{"n_experts": 96, "n_groups": 4, "qk_norm": true, "attn_scale": 0.0884, "tie_embeddings": false, "init_std_qkv": 0.0268, "init_std_down": 0.0, "beta2": 0.99, "final_lr_fraction": 0.1, "steps": 5053}
Below are experts of layer 5 (counted from 0) of a mixture-of-experts language model. Rows are named up (a neuron's input weights, with its number), down (a neuron's output weights, with its number) and show model dimensions 0-255. Each number is 128 + 32 x the weight over its row's rms, rounded and kept within 0 to 255.
Before each expert's rows: "comes after" lists some tokens at least twice as common just before its tokens as in all text. This comes from a sample of Wikipedia text that the model never trained on. Tokens count by the router's weight.

# expert 48
comes after: " |", ".", ")", " =", "---|---|---|---|", "=="
up0 [197 164 205 129 123 159 124 115 142 134  93  69 136 186 130 161 153 132 169 116  91 167 131 107 156 136 122 124 154 149 138 137 129 166 173  47 133 172 122 124 159 115 135 137  57 135 146 104 118  98 106 184  88 177  97 163 185 115  76 100 143 146 153  62 101 111 152  46 137 151 118 107 137 109 111 101 148 136 123 151 145 113 177 113 156  65 202 127  92 117 125 170 143 125 153 105 119 156 138 138  99 163 139 126 131 109 114 160 187 102 153 162 194 133 144 146 143 142 196 142 143  97 158 125 119 127 142 114 112  95 136 176 162 103  87 171  57  94  94 107 191 126 121 179 151 151 164 140 119  81 106 106 183 103 129 133 122 140 150 147 168 127 183 102  77 142 132 166  94 137 110 106  78 148 113 164  58 147 228 110 111 158 113 152 103 202 118 115 130 126  53 107 164 120 119 124 162  95 181  78 128 128  80 107 145 147 124 138 111 153 157 162  67 107 108 116 147  99 119 153 103 130 155 181 111 117 117 149 219  99  90 127 114 164 159 100 105 163 131 179 206 159 115 144 130  80 118 137 129 127 111 134 113 136 124 122]
down0 [ 81 154 124 191 115 123 133 120  85 103  71 139  95  99 124 131 182 125 163 187 127 123 153 148 122 142 166 195 138 100 141 128 155 122 108 118 148 111 120 156 120  98  58 182  78  97 123  98  93  28 134 109 199 137 151  79 112 178 108  83 152  90 112 149  84  96 104 110  84  84 145 125 112  67 130 118 136  83 189 134  67 140 155 103  90 174 126 144 107  74 107 100  85 133  85 110 121 114 116 168 144 135 133  81 105 127 162  96 137 131 173 210 123  79  77 114 147 170 133 116 172 100  33 114 125 124 170 185 113 139 117 105 112 152  59 120 116 162  99 122 141 136 138 136 224 130 155 141 129 173 112 138 114 149 222 115 114 128 155 104 124 107 122 114 109 121 113  96 128 103 108 131 174 155 171 167 113 116 105 146 133  92 100 158 126 113 108 143 125 115 160  92  97 190 110 124  47 162 146 138 136  82 130  83 144 145 112 155 115 121 145 112 169 219 122 110 135 128  91 113 110 133 129 138 147 107 104 142 143  77 125 173 119 134 134  29 125 157 134 148 121 113 111  92 111 120  97 154 117 111 103  94 113 128 123 199]

# expert 62
comes after: " of", " in", " at", " to", " for", " with"
up0 [128 163  66  97 126 112  90 115 102 102 130 153 117 113 111 127 139 105 181 156 185  74 155 151 113  93 155 133 153 175 151 161 119 127 131 140  95 164  75 150 134  91 135 122 116  90  88 177 179 131 158 148 169 157 164 140 129 121 145  89 127 185 162 120 113 118 195 130 113 165  46 121 124 103 163 127 122 164 114 152 185 164 108 122 128 146 143  74 128  77 181 104 114 113 125 126  90 103 141 130  70 110 162  95 128 133 147 104  88 127  76 116 146  67  78 116 117 133 145  94 144  87 147 150 144 118  97 143  78  93 174 105  88 114  97 217 104  84 144 138 170 123 168 166 107  66 131 105 143 149  96  93 155  82 145 128 137 130 129 169 122 107 119 148 161 119 156 158 181 196  88  97 165 175 148 132 112 175 141 165 152 185 188 136 170 135 131 210 149  82 149  88 115  80 150 154 148 163 156 142 130 118 154 149 162  86  75 116 158  95 127 130 108 109 144 137 103 153 185 169 141 221 102  93 112 129 157  99 154 160 142 169 126 128 151 142 157  55 132 190  71 139 177 141 175 156  74 129 155 158  85  88 105  99 113 142]
down0 [ 91  86 108 157 118 134 114 109 159 136 165 152 112 145 181  77 135 133 139 103 114 154 117 119 143 203 139 220 176 120 113 108  83 166 147 126 120  97 125 143 111 120 118 101  91  67 130  98 122  85 111  93 159 132 102 163 105  99 137 120  70 130  74 112 195 119 174 140 108 119 173  91  92 160  99 135 140  73 109 158 103  80 180 194 155 123 123 178 150 150 154 122 171 146  95 194 126 120 131 191 131 145 111 111 101 100 131 206 150 142 114 123 101 138 104 129 123 157 102 223  81 128 159 166  66 145 101  96 128 104 103 192 112 128  95  88 112 122 146 136 136 119 156  46 164 136 129 182 170 140  96 135 129 134 100 163 162 154 154 136 158 122 151 103  71 157 143 124 131  99 114 191  96  85 103  99 167  45 179  95 162 105 122 112 107 132 149 137 160 128  70 133 116 139 111 133 120 121 152  78 158  90 112 142 162 134 178 131 181 118 127 133 114 123 135  90 110 110  69 109 172  94 179  77 196 113  84 130 139 206 144 148  80 138 117 103 104 153 156 121 141  99 116  85 139 109 100 158 148 115 165  94 134 211 122 120]

# expert 12
comes after: "1", " ", "2", "–", "3", "4"
up3 [141 112 170  87 165 121 114 126 125 158  90 151 120 182  86  65 160 109 142 162 126 131 137 109 141  86 155 103 183 117 109 133 130 133 104 105 123 120  89  82 120 146  91  82  87 155 125 109 101 141  89 143  84 187 118 124 169  53  83 100 149 170 152  91 108 137 105 157 171 163 124 105 138 130 107  82 140 144 133 143 126  56 170  74 133  72  77 142  79 118 119  92 127  84 108 121 124 150 121  90 138 127  98 129  88 130 127 109 144  33 134 139 185 151 120 142 199 169  97 117 127 144 136 120 119  88 121  79 114 156 136 143  67 160  93 125 167  81 119 164 144  81 176 213 115 159 125 166 135 143 111 126 116 108 129  96 104 133 102 124 198 136  82  80 136  75 110 154 182 192 152 131 153 188 109 146 112 183 128 163 181 194 135 116 143 130 101  81 149 152 150 113  83 166 168 118 121 121 164 166 147  94 135  96 125  82 149 165 114 122  86 155 117 194 178 151 167 117 138 141 130 132 146  96 191 180 115 127 126 109  82 113 123 158 142 142 172 149 177 158  77 147 118 148  54 118  61 137 190 142 133 105 108 135  74 128]
down3 [138 144  96 123  84 143 134 114 129 155 118 121 158  94  96 157 111 117 155 145 103 118 162 158 140 159 173 155 147 125 169 127 147 113  89  95 170 142 157 151 157  89 114 198 104  79  57  92 110 122 138  92 129 139 156 189 155 121 139 117 114 197  83  92 157  95 152 123 108 141 127 132 122 104 125 203  64 106  93 117 102 106  34 143  89 143 134 163 144 100 188 112 143 110 113 134 158  76 129 167  97 107 147  96 147 138 142 139 158 157  49 120 115  92 155 124 106 167 126 194 123  78  81 132 161 131  98  87 170 167 127  94 228  99 136 172 175 158 139 129 183 110 155 131 141 104 157 130  55 159  73 130 130 133 156 168 178 168 141 112 182 143  94 169 167 145 117 102 108 144  85 151 124 103 107 133  87 111 145  88 101 128 153 143 132 182 129 121  66 175 155 121 113 122 106 110  45  99 140 158 125 107  85 168 128  63 122 159 128  62 109 127 194 131 150 135 148 121 125 170 184  92 106 156 177 103 101  87 168 172 151 109 111 112 164 126 156 114 107 109 133 120 116 168 125 199 183 139  99  91  80 127 162 109 137 134]

# expert 80
comes after: "0", "1", ".", "9", "2", "8"
up0 [112 131 107  83 125  71 121 118 121  99 144 202 114 139 114  97 168 148 141 133 139 138 149 146  86 129 154 133 183 130  99 178 163  52 125 109 137 178 143 117 123  72  96  72  63 157 115 100 115 125 109 157  91 140 172 167 139 128  53 172  98 148 133 136 126 108  78 220  95  80 163  53 107  63 139 133  87 161 121 132 131  86 127 113 107 200  48 199  18 113 138  71 134 137 140 163 175 136 126 128  41 163 119 141 129 175 155 136 109 139 103 148  95 130  78 144 146 115 143 120 154 149 141 115 118 123 109 140 149 138 134 115  91 158 124 148 127 116 160  61 192  78 153 149 102  88 109  98 171 136  96 184 164 106 133 126 139 107 105 108 126 128  82 167 130 162 145 137 115 116 167  67 107 167 114 189 143 145 120 111 160 162 119 152 132 134 148 127 134 146 138 123 168 107 121  95 132 109 107 119 168 158 138 138  84 166  89 131 160 150 113 145 149 119  88 130  58  93 110 189 131 144 120  76 122  98 176 157 122 130 146 125  97 141 103 187 164 121 166 133 167 162 155 148  99 114 136 175 126 142 166  88 185 145  98  89]
down0 [ 73 117 155 103 121 174  98 124 156 179 152  83 118 122 163 132 105  72 119 143  72 160 102 138 144 219  75 100 146 138  94 180 168 162 114 168 119 125  93 114 193 158  96 133 125  77 130 163 149 102 167 117 145 117 130 114 194  88 119  81 138 112 106 102 170 175 188 141 125 182  97 145 208 136 144 136 149  89 159 106 127 116 162 129 125 114 127 145 142 100 160 179 123 139 178 128  80 169 128 188 132 123  85  86 121 132 137 120 147 126 131 115 140  72 140 105 136 123 123 164 115 193  90 128 109  60 153 139 142 206 193 141 163 119 181 134 127 109 192 105  60 140 134  58 111 137 133 172 119  86 128 109 105 163 105  85  92 163 133  94 144 107  76 126 134 124 118  95 153 137 135 132  89 131 142  71 129 162 134 143 125 127 145 109  37 139 164  97 101 158 130 159 140 197 126 139 136 145 112 138 110 105 107 195 150  84 138  73  89 146 111 160 106 144  94 124 160 121 149 160 130 173  97 103 155 167 113 136  80 117  94 136 109 175 112 138 153 188 102 164 106 127 106 112 170 106 119 133  18 108 111 195 129 111 133 151]

# expert 3
comes after: " |", " the", " in", " a", ":", " and"
up0 [130 140  73 151  98  74  69 119 126 124  74 153 119 150 108  96 121 105 144  77  98 143  77 120  90 114 119 107 124 153 107 180 143  20 153 113 111 110 126 110 131 111 152 129 145 167 120 134 140 101  92 124  90 164 110 122 182 108 104 137 118 135 165 147 101 138 179 129 201 153 121  30 179 134 118 106 115 158 173 135 118  79 127 113 196  99 139 197 112 108 132 146 186 180 182 159 157 101 158 102  94 122 126 102  90 149 105 170 150 133 142 170 131 118 143 140 132 138 133 149 136 120 150 188 138 124 107  88  76 111 107 107 129 121 168 114 128 123 188 138 115 113 159 130 105  89 163 141 103  94 117 161 153 130 105 152 190 184  74 122 161 149  96 159 150 151  65 102 108 117 166  86 102 125  99 130 136 137 122  44 145 123 120 115 139  59 161  99 113 119 105 122 106  84  86 112 160 200 188  99  83 189 100  99  88 116 152 122  78 161  98 119 119 134 121 186 149  38 129  92  66 124  97 115  70 107 125 161 109 166  97  94 139 114 191 107 155 144 120 152 159 153 115 128  88 114 146  93 151 124  92 182 181 150 105 102]
down0 [139 169 108 143  94 143 121  83  58 105 117 164 141 154 114 136 112 103 183 169 143  97 103  99 156 120 157 136 127 185 137 161 150 108 137 179  85 161 109 167 154 103 118 104 170  99  59 107 109 113 129 101  31 121  21 159 104 117 164 118 120 110 139 100 124 102 166  97 136 118 162 131 104 118 112 146 141 140 142 142 148 137  85 124  46 138 165 161 139 113 126 165 153 132 120  83 100 104 119 143 135 134  87 171 115  74 125 148 143 127  79 168 173 112  77  57 123 110 146  92 128 170 152 138 148 126 122 164  98  75 110  82 147 157 105 133  73 160 171 159 113 164 121 137 184 106 142  75 178 126 104  86 114 126 122 130 180 175 171 106 109 112  53 141 142 169 109 190 155 138 143 116  68  83 105 133 146 163 108 145 199 147 137 100  98 117 121 115 140  80 134 126 100 126 121 160 130 192 131 141  98 149 159  86 101  79 190 116 157  92  89 138 166  90 152 105 121 124 175 111 145 133 153  96 133 132 153  84 131  93  87  74 115 131 114 123 113 168 178 116 137 126 155 152 226 109 170  83  70 112 121  74 197 146 125 109]

# expert 64
comes after: " |", " the", " a", " and", " in", " October"
up0 [125  90 137 129 146 134  67 154 107  96 104 126  99 127 114 138 118 176 159 143 155 148 129  94 136 118 100 100 130 149 108 162 144 119 176  81 142 141 159 147 137 123 132 100 160 135 127 124 119 146  95 115 123 153 122 135 132  63  89 121 110 122 168 145 151 134 153 128  69 163  95 106 144 110 130 158 123 147 131 184 222  50 145 116 127 173  63 193 136 159 143 117 129 144 143 128 138 131 148 111  95 114  89 138 100 165  93 156 142 128 176 108 108 111  81 124 124 125 211 125 244 116 213 185  67 133  95 154  93  90 154  70 134 167 153 123 141 120 135 137  72  62 135 145 195 116 154 148 155 132  53 137 179 152 116 226 145 127 121 152 146  93 100 144 168 140 107 132 101 102 106  84 171 142 143  68 113 139 153  85 178  94 134 116 130 114 152  70 149  97 150 124 135  95 123 174 203 167 130 154 163 129 195 122 149  68 131 139 133 138  96 101 160 130 123 126 165  95 120 160  66 147 105  87  98 101 135 104 116 149 119 129 135 152 142 147 125  99  99 129 115 165 140 127 199 177 133 132 182 197 142  88 133 102 101  70]
down0 [152 151 102 171 104  95 126 152 108 103 124 128 103 166 112 151 146 118  58 124 166 109 168 156 129  94 151 184  94 121 100 133 158 111  89 140 168 126 113 145 155 107 130 167 117 164  64 104 114 104 153 134 173  81 132 101  99  92 133 102 134  74 108  91 123 142 125  73 118 133 143 128 104  96 147 146 156  78 113 125  70 107 103  68  96 145  98 117 125 109  94 168 170 148 180  87  76 122 115 109  58 152 157 124  81 162 111 132 213 109 126 128 183 108 138  88 141 106 145 132 161 188 139 193  70  82 112 163 130 128 118 164 138 117  98 133 185 109 153 171 135  92 142 136 137 121 150 126 109 146 107 156 151 127 104  40 139 109 159 188 127 150 137 146 134 129 158 130 115  93 110 124 129 100 145 185 135 123  82 116 177 202  97  94  79  98 120 177  97 136 108 151 175 145 116 142 204 157  83 100  92  61 158  86 199 119 155 119 108  51 144 145 153 121 144 117 210 154 145 107  81 134 150  68 184  95 172  85  85 133 104  57 104 123  95 138 145 151 138  97 148 143 191 139 160 176 112 138  77 131 107 154 147 125 137 158]

# expert 91
comes after: " of", "'", " in", " to", " for", " at"
up0 [149  66 133 170 148 135 111 108 162 112 121 150 168 124 146 128 186 109 118 100 118 122 187  41 111  84  98 127 168 170 132 127 142 104 194 116 138  95 129 153  93 130 118 142 104 103 134  65 131 167  76 169  92 121 167 109 135 129 116 131 148 127 136 149  77 171 144 165 194  82 163  89 115 168  53 128 106 111  89 128 101 157 126 160 124 179 162 177 115 139 164 135 158 149 147 123 104 123 101 125  94 108 140  93 152 132 167 147 138 133 141 151 151 174 136  98 137 139 137 162 102 144 122 118 125  91 203 181 126 105 185 144 101 167 168 127 153 181 161 135  88 157 153 138 139  85 119 100 113 100 122 150 139 140 115 106 119  51  97  22 146 191  56  84  99  73 110 158 128 183 110 130  87 108  93 110 148 181 105 101 188 143 159 111  58  97 134 102 110 107 137 133  85 138 131  76 135 157 171  76 107 152 149 115  84  91  98 147 115 129 128 155  88 134 103 154 140 138 131 118  44 165 114 161 103 137 159 103 146  67 113 110 109 132 176 134 131 166 124 149 185 137  98 143 152 120 146 159 110 114 133 143 251 121 118 132]
down0 [125 170  88  95  87 126 149 139 118 159 143  62 114 101 152  86 148 199 167 132 142  72  74 191 119 113 139 132  68  86 124 133 160 116 107 105 101 145  87  71 144 194 132 129 133 145 176 208 101 112 131  78 113  62 131 145 143 115 137 101 125 127 159 118 209 121 172 129 112 165 139 149 163 114 174 109 180 198 172 153 158  88 146 128  93 126  98 122 144 101 102 100  52 104 166 129 153 168 136 136 160 125 182 160 177 128 102 139 103 149 143 144  84 127 180 142 138  70 134 164 165 141 109 140 121 161  94  68 111 149  83 127 140 107 121 149 119 101 117 159 156 101  91 120 158 148 116 102 117 184 132  99 165 177 122 133  98 174 115 175 108 128 163 153 131 213 106  89 101  89 107 160 123 122 103 107 142 160 177 121 114 116 126 122 139 197 111 194 161 103  99  86 173 118 118 164  66  96 113 156 177 140  98  72 140 124 150 142 171 156 171 114 101 121 115 157 111 114 197 170 188 111 101 114 168 142  90 139  98 191 125 174  75  97  84  90 105 129 109  98  92 107 111 140 103 145 106 142  84 147 105 131  94 165 140 135]

# expert 28
comes after: "1", "2", " ", "3", "5", "4"
up2 [194  69 107 105 147 159 135 105 134 159 132  96 139 114  95 144 105  83 144  14 101 155 124 139 109 126 126 170  94 119 125 163  82 133 159 141 112 133 151 104 178  94 145 109 101 150 132 120 154 122  87  97 104 139 104 171 136 141 107 100 177 197 189 106 115  99 105 157 136  74 188 126  73 135 144 174 160  91 150 140 164  83 130 161 118 128 126 130 155 127 162 116 164 112 110 129 110 143 116 110 119 120 151 149 112 191 158 165 118 142 121 152  49 138 133 112 151 142 130 102 127 125 239 170 131 135 145 103 163 148  55  90  98 137 137 136  89  52 128 133 125  85 124 123 138 103 145 138 101 108  88 175 154  91 153 181 208 136  69 109 115 120 101 130  65 133 160  71 120 102  91 140 147 114  93 108  89 136 141  55 122 172  96  94 106  54 150 121  41  71 173 120 145 113  73 147 173 113  75 134  99 184 120 135  90 136 149  87 143 100 131 147 114 134 183 119 117  96 137 108 108 140 157 181 105 121 133 101 139 133 130 102  99 152 170  90 130 155 122 143  93 207 109 123 114 138  95  70 160 122 170 117 130 149 149  90]
down2 [138 124 129 121 100 141 183 163 144 172  92  86 117 159  96 150  71 138 117  71  72 129 139 188 160 129  75 115 106 137 196 149  82 116 125 151  91 138  85 137 140  97  83 113 124 128 182 145 179  80 119  81 115 127  69 135 128 174 162  80 145 157 141 101 161 157 102 161 159 135 172 138 155 110 161  62 116 160 149  96 116 151 146  90  84 167 107 135 118 106 132 143  38 181 170 114 105 101 149 104  87 146 188 152 104  98 141 165 162 170 128 169 118 115 101 126 117 151 117 125 130 144 126 114 151 110 162 101 161 102 106 127 134 112 168 141 165  99 130  74 116 157  37 168 155  83  71 121  74 124 121 191 107 119 133 120 158 150 143 106 167  95 119 111 167 162 158  99 131 108 160 138 157 150 125 116  96 141 137 127 160  99 121 153  84 130  97 117  90 125 120 140 167 113 106 108 163 161  65  91 128 118  82 170 104 161  86   0 113 209 163 183 151 115 118 116 112 104 142 101 168 129  87 118 121 107 123 122 146 181 141 174  94 159 125 164 112 199 158 122  96 127 150 176 125 118 168 113 175 159 151 124 142 127  99 113]

# expert 21
comes after: ".", " |", "\n", ")", "==", " =="
up0 [153  62 154  87 131 131  80  84 142 114  57 178 143 142  38 151 129 126 132 127 143 146 151 119  86 119 102 118  68 153 142 124 122  80 178 133 166 101 146  52 124  95 154 101  76 163  50 152 139 133  95 102 118 173 108 119 161  98 135 186 151 196 176  88  63 156 133 127 116 180 100  62 114 111  95  98 121 139 130 165 102 109  74  85 126 128  89 133  67  98 183 126 117  82 213 169 138 122  89  71 108 140 138 149 136 188 125 147 124 146 190 114  83 129  95 118 141 147 105 143 128 141 110 141 156 136 114 113 138  98 154 142  52 219 158 144 186 110 124 116 137 116 111 168 157 120 106 128 146 162 156 161 152 150 162 132 113 144 127 110 137 147  70  98 103 117 150 144  95 107 141 132 133 138 128  87  85 126 116  95 124 148  80 117 134 155 178 147 121 135 149 114 109 131 149 128 122 125 130 144  86 119 137  95 107 128 170 120 104 111 119 114  95 101 140 151 139 115 214 129  64 181  99 122 123 156 181 114 144  98 140  77  85 100 178 149 142 122 118 148 172 154  49 160 206 123 101 118 124 115 204 103 144 161 154 143]
down0 [137 101  99 158 127 150 142 157 100 158 145 123 114 131 153  78 156 121 181 138 131 124 119 133 116 147 119 104 172 118 123  35  54 111 119 135 114  98 129 167 151 146  88 143 172 122 179  87 115 117 119 129 114 129 139 118 116 142 153 107 135 123 163 134 138 102 164 108 150 114 156 114 119 165 132 127 134 146  83 125 168 142  85 139 107 149 115 117 151  49  94 103 155 193  77  60  99 154 152 160 171 158  89 131 155  99 136 132 143 136 150 128 137 140 160 159 108 127 145 143  85  98  88 131 136 107 140  98  97 113 132 113 157  91 104 112 153 147 170 126 153 101 196  96  94 144 150 124 105 165 116 146 101 123 100 113 102 124 139  93  79 190 159 140 104  88 162 138 120  80 105 129 135 113 150 128 136   0  63 146 151 132 129 135  79  97 129 138 144 145  72 111 190 225 149 140 137  98 170 101 138 104 107 143 111 126 110  76 143 137 137 121 115 138 138 122 149 123 114 120 197  86 174 124 184  97 118 151 123 121 142 187 120 146  80 129 101 158 110 136 124 136 196 118 164 109 147 114  80 110 126 146 184 116 106  81]